Below are experts of layer 6 (counted from 0) of a mixture-of-experts language model. Rows are named router (the router's row for the expert) and show model dimensions 640-767. Each number is 500 + 25 x the weight over its row's rms, rounded and kept within 0 to 999. Numbers have three digits each.
After each expert's rows: "gets" lists some tokens that make up at least twice as much of what it gets as of all text. This comes from a sample of Wikipedia text that the model never trained on. Tokens count by the router's weight.

# expert 47
router:499539487443508477457473456473536501502511537485540454484531519479514446517477501503493451547539494508529553491518537531479488493471484503524526516488455518479480490495484439471499500463520513475478531481534455483479480500448453528531508504486523493491509487489513534493525485474487510497474477543505543466470504514509471508477462500493483505488515480492544532521480533482544502432531
gets: " to", " for", " of", " a", " in", " with"

# expert 21
router:533499501491478509522503509488470533538478484500502495478545500516537507515507470494502494567542496521496513531526509548514499484483496534514509523489480504481492475515502500482505518492548496497452526479494444498497491505451466533530539501509492478517497488443460494490480470485494513497513503510500547478477507512524504515498461540507494478510507482508542509505491514483559518440545
gets: " in", " |", " the", " of", " to", " on"

# expert 11
router:511556512477513508497504496497522549507487507512512494491500498496515513521445458506515472547515504498486470484511511502470457523523470515481493552533507500505527450459533488495504508554493498504487491479497461519524501467503514497500507483481507486496514465457498514521467513477508475465496511540516509459508495509458490479514481477508499497499499491473531474470518474505558515488531
gets: " |", " The", " the", ".", "The", " In"

# expert 10
router:481538506533501487500502500517454521487485504439492520517530516494530476489521466488474482524503490535518514522505520516523503495533519444540457486458516475485481483490516475502481518495508488498511489481544476473487494521484467548507515518488527508468464508503451501482490507496491506500488495523516517495495480524445487487469447533509512508471516511549530528476517498496546484439540
gets: " of", " was", " is", " as", " to", " by"

# expert 43
router:476468477486480480527549461494543494492404486495533506514510502499478456536474491518465511489516448527528517503523476502512492459568508483488501515491456512441513472504456468521502533483494489492474507487474446488501460516500497527526458509507476496503482470464513502478483523471454518467506500527453491495521495513479503488457477535491444525465556544479504514480486494469523519493482
gets: " (", " \"", " a", " not", " or", " is"

# expert 34
router:474509463498472503494491500480535506508515522462513537496492454483510490464528489515492502516490473503483493463478565503507417500479513510507522526496502466493500500515495492448435482478508450509466524460484483463456481432487488524547506499478527447502484477471487523509515499493479505494516520480502484541514524501455475484487489515511517513516517532513536512500517511513474522458532
gets: "-", "6", "7", "5", "8", "4"

# expert 27
router:484494518523464480498515467469535519516452512476506523506478449499501451494492472553512521518508449510515499523485522541474491499526491511548463493489480510466517502502497498489483497561513495416497511508520429498489489493526505515539498475506474482512469527443510516519497514511501516531493470533509505523521472521475502468488479495572452498467539497485529504523478509524544486484534
gets: " ", "-", "–", " (", " −", "/"

# expert 23
router:469529505544467492483505515509491521524458524492511525476512478520532473500484529513476480549529498512485497505496488538504491440497467480503523527507483512484527485543455456492481554511483528499501500460487491448504463476428512514561506567480486532492494470457504504492482465510463540483490493516520490480536499441462487504530471533499493542448521528487498502488466506507551523489510
gets: " |", "\n", "|", " |\n", ".\n\n", "."

# expert 35
router:472527487522464501460537451549518486501434518498519486543504554525461452501482477530453499526528534520455509482512516511478482524501463478491503520508465525460504471516514467491449495508490501450509493498515486490451505459498519492534476518492520478477506469482476507514444518500494477531512497521498483458484518466464487453456458502505514517485527523475545509485495514510535511482492
gets: "5", "9", "3", "4", "6", "7"

# expert 6
router:480513522491512466468470445511519521517509474504484465503530516501506449522473498508491475547537493528499519518499524522541479487482509533527515502488468525491450478477496485486458476505505491470483494497469456490522528499499517495532507537494516493501529497473476497440514516471499537496486453503520506474515486502498512495515481499480537522490515495508553499493535509505563512443547
gets: " of", " to", " for", " with", " on", " in"

# expert 37
router:499499536480496456462469525513505510524461470513515528491493450501507461528506510526474521513518499560518539512504489517506496468512481475471536496520484485511502439493470476496521480550484520462451496531459508512477490515498507530548487527460452478519504520498486504500518519532451527512474481506494466469508460495459488506496471515465510535476535527473560491480495483470582503478451
gets: "9", "0", "1", " ", "2", "8"

# expert 1
router:491506493495467460511494537475494555497458479494511500480518482526485479508517487514519491519514515505517521505498486500503467441504489492517511552461476502493486489515490477500490526491516500456496502535496476497474503492514511523546493493501494503495500483467498485478453500532472481463504525519503497464498506541513458533493495519508511503495461482482526511479499529472509551477519
gets: " the", ",", " in", " of", " at", " from"

# expert 5
router:517512516535498446516514485480539510503496508465496469528500490526505471484527485533493481534509474518510520482512533496510474481484472502497476510438476545488494525516476503520495540483534471495486535470474464464543486472510480504510493542515537503483483532453476484462492513495514478508491545545551500472479495551463479519499490495525489547526502523514527531519503550451515463428525
gets: "==", ":", "-", "===", "|", " \""

# expert 7
router:494547477505479477486492505504504538495480490510492491557489485528490467491489490493517486522517507509482477493482507514461477485540468471493481505492472522423518472540468491497489528564479503504555485517525486479437498486489523543491462495492510492467507479477466472549498487552517511478493471543526507513470491540477466471482452474480467487509476522503482508513488488503475546491503
gets: ",", ".", "),", " (", "\n", " is"

# expert 26
router:476525484467514510476529460460531515503491481494509543470476513469502444538443517501505517554533491540507511511497514537535490496521494495542526516477514518502477480523513442487468481541506500490500517496512482511496488489485517542495454501509509518469470496471506474519496484524478502496487509527482533446484487469518510502468480522466496551521517489491504516491505517520520530479515
gets: " to", " that", " he", " was", " had", " which"

# expert 40
router:481536500531505506477518491530517491497456518496517489528494483490509449507527518504488480560485505537478508465513502524514487495515471516506525533506470508477498506536512493504461550493493471452471521481513451517487471442466520520515489514508533492484477536473436468516523497478460543533506481515482484492484513499498533511464478521492541508501522521467524507455455473472516455488488
gets: "2", "3", "4", "5", "+", ".S"

# expert 18
router:499513512516467472458499486529525491507487546514513484522492538523520463486523508531476506507508455495463509509501515540500474461492473523493499511456446497446543516521509515494492493489454491466501530501478463471453480490508490510512481504505525493438475556494484539503519469523486487516511486498523501482490518514504464510487472511521499542516520521524530498477483487492550550460492
gets: "\n", " |\n", ".\n\n", "\n\n", "1", ")\n"

# expert 12
router:507482513492492496474519504502524526504461490501493502479523481476493461514499488506487492544504465520493509541477511496521464502502498503514508528507470489494500481522485486479523473508442445466462524483470494494462536488486532487535459501493561489507531483445463509499509524504467533472491488500504496479499485487473461531477483518491514515468571532508526524480474476499576545480504
gets: "0", "5", "8", "7", "6", "3"

# expert 25
router:516527512497464492476524492487527505509456455507483492517494497524504493453462473529532521492469474517512531467520505544494467496518512552522496527448481511495517476503464476477497503520494495493516494494513435485502455458494505500536516526496505495483503523451515478493496480466477477512490470519537486497478482538481483487465494507488467513477508485478522514440504497493550541455533
gets: ".", ":", " |", ".\n\n", ",", ";"

# expert 38
router:431511478483491491476502508481541501523476516464545511489501488489516498497512524513489499502510491529523511504509509533490492474531466494516542526457471497493497499483505479490482501556515486495530537533517510516492512469485491487534496485488507431471469517487484459478498514483491489474530523527555517464480487506520460517498492547513490484488478514505494499467492493514553508519498
gets: " the", " The", "The", " first", "th", " United"

# expert 30
router:456548527503489497507502490524537509530446519526540496482504509516455501521506508501503491510513493540485532495515513491477465459513476500499531531496471493488498484486522525478500489489463464500470523463493506466493515492470439511547533501467504421484494517452467491503472495456499513507479446528518509463505512564464474478493489467481504517474509520488565495524502541558562500526502
gets: " the", " and", " a", " his", "'s", " of"

# expert 45
router:531506482515492471492526470518514519515493528487496465489526480497490463534495535524527457537514453521485519477477522499454460496522491491499505511502440548481518457490476457512468505497499480485495496509476467510520493455508485506487490459519496502463508531473506539519523514485482510469478514533533485507494506500477485473482402526537515521481512544490483532503501530493552493459530
gets: " |\n", "-", "==", "|", "===", " by"

# expert 17
router:498500462510517486514510498475523497514494484432527475529480468521502478502544508526533461514510468535478555468472529524519480485501487512555505523488448538467491498503484479484506505508484453437502490463525450517544503510505497517498498514513488482465467525474501496482552506469467550476482455523488507536469493542460493464497445509500486493487532525437525515481488538508514463466482
gets: " the", "|", ":", " The", " for", " as"

# expert 3
router:492495513458489510508546481498516500494489516520521514517505501476524467511474459537506505547524497523470476473532470526490464497537488510516459546502450570452504483460474480535521475525502487474511470512487448515535493456512494522517463542535521518492506487481503530515513490504496539503520505518525485475472491507494500461521432479530477494466543545486507480486497485496529516489507
gets: "|", ".\n\n", "-", "==", " |\n", "\n"

# expert 41
router:534490494523457499498445530515519524491454507507522516523466476484512422494498514544516507529501489541497566501508489512489466489523482484509520533490512529471500477481458461501483513505453487452474536534492486510473468474473477532521482527482490463504494471496471481497498488509465494523474472543519511508531506527434492534500445524485526521498474502451500495469516538501529476514535
gets: "0", "1", "2", " ", "9", "8"

# expert 22
router:517544487496469486494457483502493511495475494488502477468517491548485488480489521529537503495515473510504508516508526483509469464486490537491524499519488528464484513509513466475495460512464487477471499483517450453443482512496501560499508524521508462467500514481456511461489507496476459549519455539512522509457494513510531520491472517497533479490479527490560492473498512525572521446534
gets: " in", " of", " on", " at", " for", " to"

# expert 0
router:506519509501493543491500499503526540524458500499479512508517498489538468491445492502500517510504510551480500514488492493475463495514478546518531532482502507490517468487475435518501491532495487510490504510524485502480467447511505460573511513478506502489525511497489493482503509476456486515467491509541507475509490508505442511472450508496478516460544493461508498466494495489542495487510
gets: ".", "9", "0", ".\n\n", "1", "8"

# expert 42
router:432512480501486494491468504507535497507474488484532522541506493481500501488472505510479494524509499540520481487548485511522487487529480489550504550460461522477539480491502492466514517502528493505504555497523463460491458490481473487541488518510521461454479516481471488469507507494508531504502504512540504488487495516469483505492474563519494507462505505488501503449492519492541525489517
gets: " the", " The", "The", "\n", "|", " first"

# expert 44
router:501497520483480491457513508504537518481458509517488528487481473527498461512513475513502492501581465499510533522497531523481511502514451509499494501461473520505509464510482507454495513514493481484525503470495478548482478475471492536527514494505488487512493512465510498523469470520499502512483467527513499487516475512557473517447490495481500485506513542492478519488513524532563549491480
gets: ".", ",", " that", " with", " as", " and"

# expert 14
router:478501508478483496461488512504521518489458510503550508504480524481520429503461484534478482512479522511514517512479525514497458481555505487482525541465502519478498493522483482487501516503471456481468563518517456526505513500527506526521476533481496451481491534501477520540526489501493521500504490536518481484508478529438506475508479517516494537509482490513510490493503473491536485494494
gets: " ", "1", "2", "9", "0", "3"